python train.py --num_hidden_layers=8 --hidden_size=640 --n_experts=32 --experts_per_token=2 --d_expert=320 --d_shared_expert=576 --hidden_act="gelu" --moe_layers=[0, 2, 4, 6] --router_score="sigmoid" --normalize_top_k=true --routed_scale=1.5 --balance_loss=0.0009 --balance_bias=true --router_noise=0.05 --init_std_router=0.0278 --lr_router=0.000708 --num_attention_heads=5 --num_key_value_heads=5 --head_dim=128 --vocab_size=32768 --norm="layernorm" --norm_place="pre" --norm_eps=1e-06 --positions="rope" --rope_theta=100000.0 --rope_fraction=0.25 --qk_norm=false --attn_scale=0.0884 --tie_word_embeddings=false --parallel_block=true --init="normal" --init_std_qkv=0.0271 --init_std_o=0.0271 --init_std_up=0.0271 --init_std_down=0.0136 --optimizer="muon_variant" --learning_rate=0.00471 --lr_mult_qkv=0.4 --lr_mult_o=4.0 --beta1=0.95 --lr_head=0.00423 --max_grad_norm=0.5 --warmup_steps=200 --schedule="wsd" --decay_fraction=1.0 --decay_shape="pow" --final_lr_fraction=0.0 --batch_tokens=65536 --max_seq_len=512 --doc_mask=true --train_tokens=551600000 --max_steps=8417 --dataset="wikipedia_en"
Below are experts of layer 4 (counted from 0) of a mixture-of-experts language model. Rows are named router (the router's row for the expert) and show model dimensions 256-319. Each number is 200 + 20 x the weight over its row's rms, rounded and kept within 0 to 999.
After each expert's rows: "comes after" lists some tokens at least twice as common just before its tokens as in all text. This comes from a sample of Wikipedia text that the model never trained on. Tokens count by the router's weight.

# expert 16
router,172,169,173,189,181,198,194,210,248,176,229,197,178,202,197,219,189,207,202,182,209,200,215,195,174,204,245,211,192,218,225,235,198,182,187,212,209,200,170,199,183,204,225,179,216,194,234,175,191,180,211,169,261,168,215,213,203,212,204,207,184,221,190,220
comes after: " the", " a", " his", "'s", " its", " their"

# expert 10
router,203,174,199,217,191,185,190,221,223,222,209,199,166,224,227,221,234,202,228,183,186,216,216,224,185,201,221,209,201,218,226,202,210,212,209,193,190,193,205,169,186,179,217,216,213,191,211,180,202,217,214,189,236,207,207,210,197,179,228,178,156,198,172,214
comes after: "\n", ".", " =", " ==", "===", "=="

# expert 22
router,212,185,197,186,197,144,230,176,215,200,215,181,205,201,179,200,210,176,202,179,187,181,212,182,171,224,225,207,161,194,214,175,203,184,222,249,202,189,179,205,163,203,181,192,219,205,194,173,190,198,204,167,226,179,189,231,193,213,235,189,161,215,156,198
comes after: " |", "|", " ", " 1,", " population", " 3,"

# expert 27
router,200,165,191,210,207,177,186,204,248,194,208,234,208,211,206,215,235,224,199,168,189,204,244,201,189,239,211,242,228,176,223,211,219,173,181,229,195,157,179,197,181,207,220,175,233,179,204,211,204,208,196,198,234,181,231,196,199,201,229,196,208,203,180,195
comes after: "\n", " on", " in", " March", " December", " In"

# expert 15
router,182,163,162,176,173,189,210,167,213,188,236,191,180,227,184,206,209,203,208,172,222,256,225,210,188,213,215,236,216,204,218,220,216,210,174,227,209,174,191,204,198,194,210,219,230,168,204,209,180,221,208,173,242,212,238,221,199,217,198,221,178,233,185,200
comes after: " the", " of", " and", " a", " The", " an"

# expert 4
router,185,153,191,180,178,189,208,192,233,195,204,200,215,212,205,234,229,206,210,180,172,207,181,233,190,228,197,243,214,203,206,207,237,190,182,231,205,195,169,195,204,230,223,216,222,201,212,200,174,179,213,199,231,205,209,206,156,194,196,204,159,208,185,217
comes after: "\n", " 0", "\n ", " ", " 1", "\""

# expert 23
router,198,179,188,194,193,171,203,191,229,196,237,227,183,213,197,217,196,220,219,172,204,242,229,212,149,220,233,218,208,205,230,207,195,234,208,212,192,216,140,198,218,194,215,181,209,190,184,190,196,226,211,192,233,202,218,219,173,214,215,200,176,197,181,223
comes after: " a", " with", " his", " an", " and", " to"

# expert 25
router,200,187,205,169,199,215,180,224,247,194,199,214,200,199,185,189,239,196,189,185,210,211,207,204,169,214,215,219,202,186,237,223,177,201,190,229,201,176,188,195,192,228,263,184,224,187,201,189,191,226,237,192,222,188,226,190,166,173,215,216,189,226,164,181
comes after: " ", " 0", " —", " 1", " 2", " 3"

# expert 8
router,161,166,193,217,188,187,195,210,225,190,199,227,151,205,187,208,185,223,186,192,178,217,215,211,178,209,254,183,181,192,207,206,202,200,228,173,191,212,205,194,179,210,212,160,226,179,214,171,185,207,202,153,204,190,179,219,176,208,242,226,157,195,162,200
comes after: " |", "|", "-", ";", "==", " E"

# expert 30
router,188,189,183,188,195,196,183,178,224,207,202,209,202,219,166,214,212,219,179,187,191,233,237,224,153,218,228,224,194,200,224,205,203,203,189,236,194,192,160,206,197,188,193,194,202,180,181,186,174,230,175,172,217,211,226,204,183,208,215,179,186,209,185,196
comes after: " |", "\n", " to", " by", " based", " due"

# expert 2
router,220,174,168,195,177,195,175,188,226,185,195,211,191,199,209,214,197,181,184,172,201,186,223,181,165,211,223,211,211,191,227,210,205,253,192,217,204,182,163,213,174,213,190,166,189,175,188,185,184,207,216,199,228,197,213,216,200,195,189,191,169,197,168,205
comes after: " of", " the", " in", " to", " for", " on"

# expert 24
router,182,144,191,217,197,209,202,204,224,203,192,211,210,222,174,215,198,190,178,185,225,202,221,225,166,175,207,251,221,200,246,220,212,225,191,222,148,194,186,181,188,216,232,182,217,162,193,180,174,191,231,203,217,198,183,222,209,211,195,171,193,220,152,216
comes after: " was", " is", " as", " were", " be", " are"

# expert 31
router,179,175,208,213,186,175,195,187,217,193,201,243,198,195,164,193,234,191,224,169,147,223,242,231,171,244,228,217,208,222,212,212,186,202,190,247,212,211,152,206,195,177,226,197,190,198,223,163,182,217,189,171,247,194,215,236,195,219,238,197,169,214,205,206
comes after: " |", "|", "-", ";", " (", " –"

# expert 3
router,153,172,209,185,209,170,213,206,213,172,189,204,174,196,193,242,220,206,213,182,210,209,239,227,160,217,235,226,193,176,226,217,218,197,184,205,220,168,171,220,193,191,215,183,219,175,210,202,165,188,209,198,240,198,202,224,183,230,218,208,194,199,191,197
comes after: " |", "|", " in", " May", " January", " November"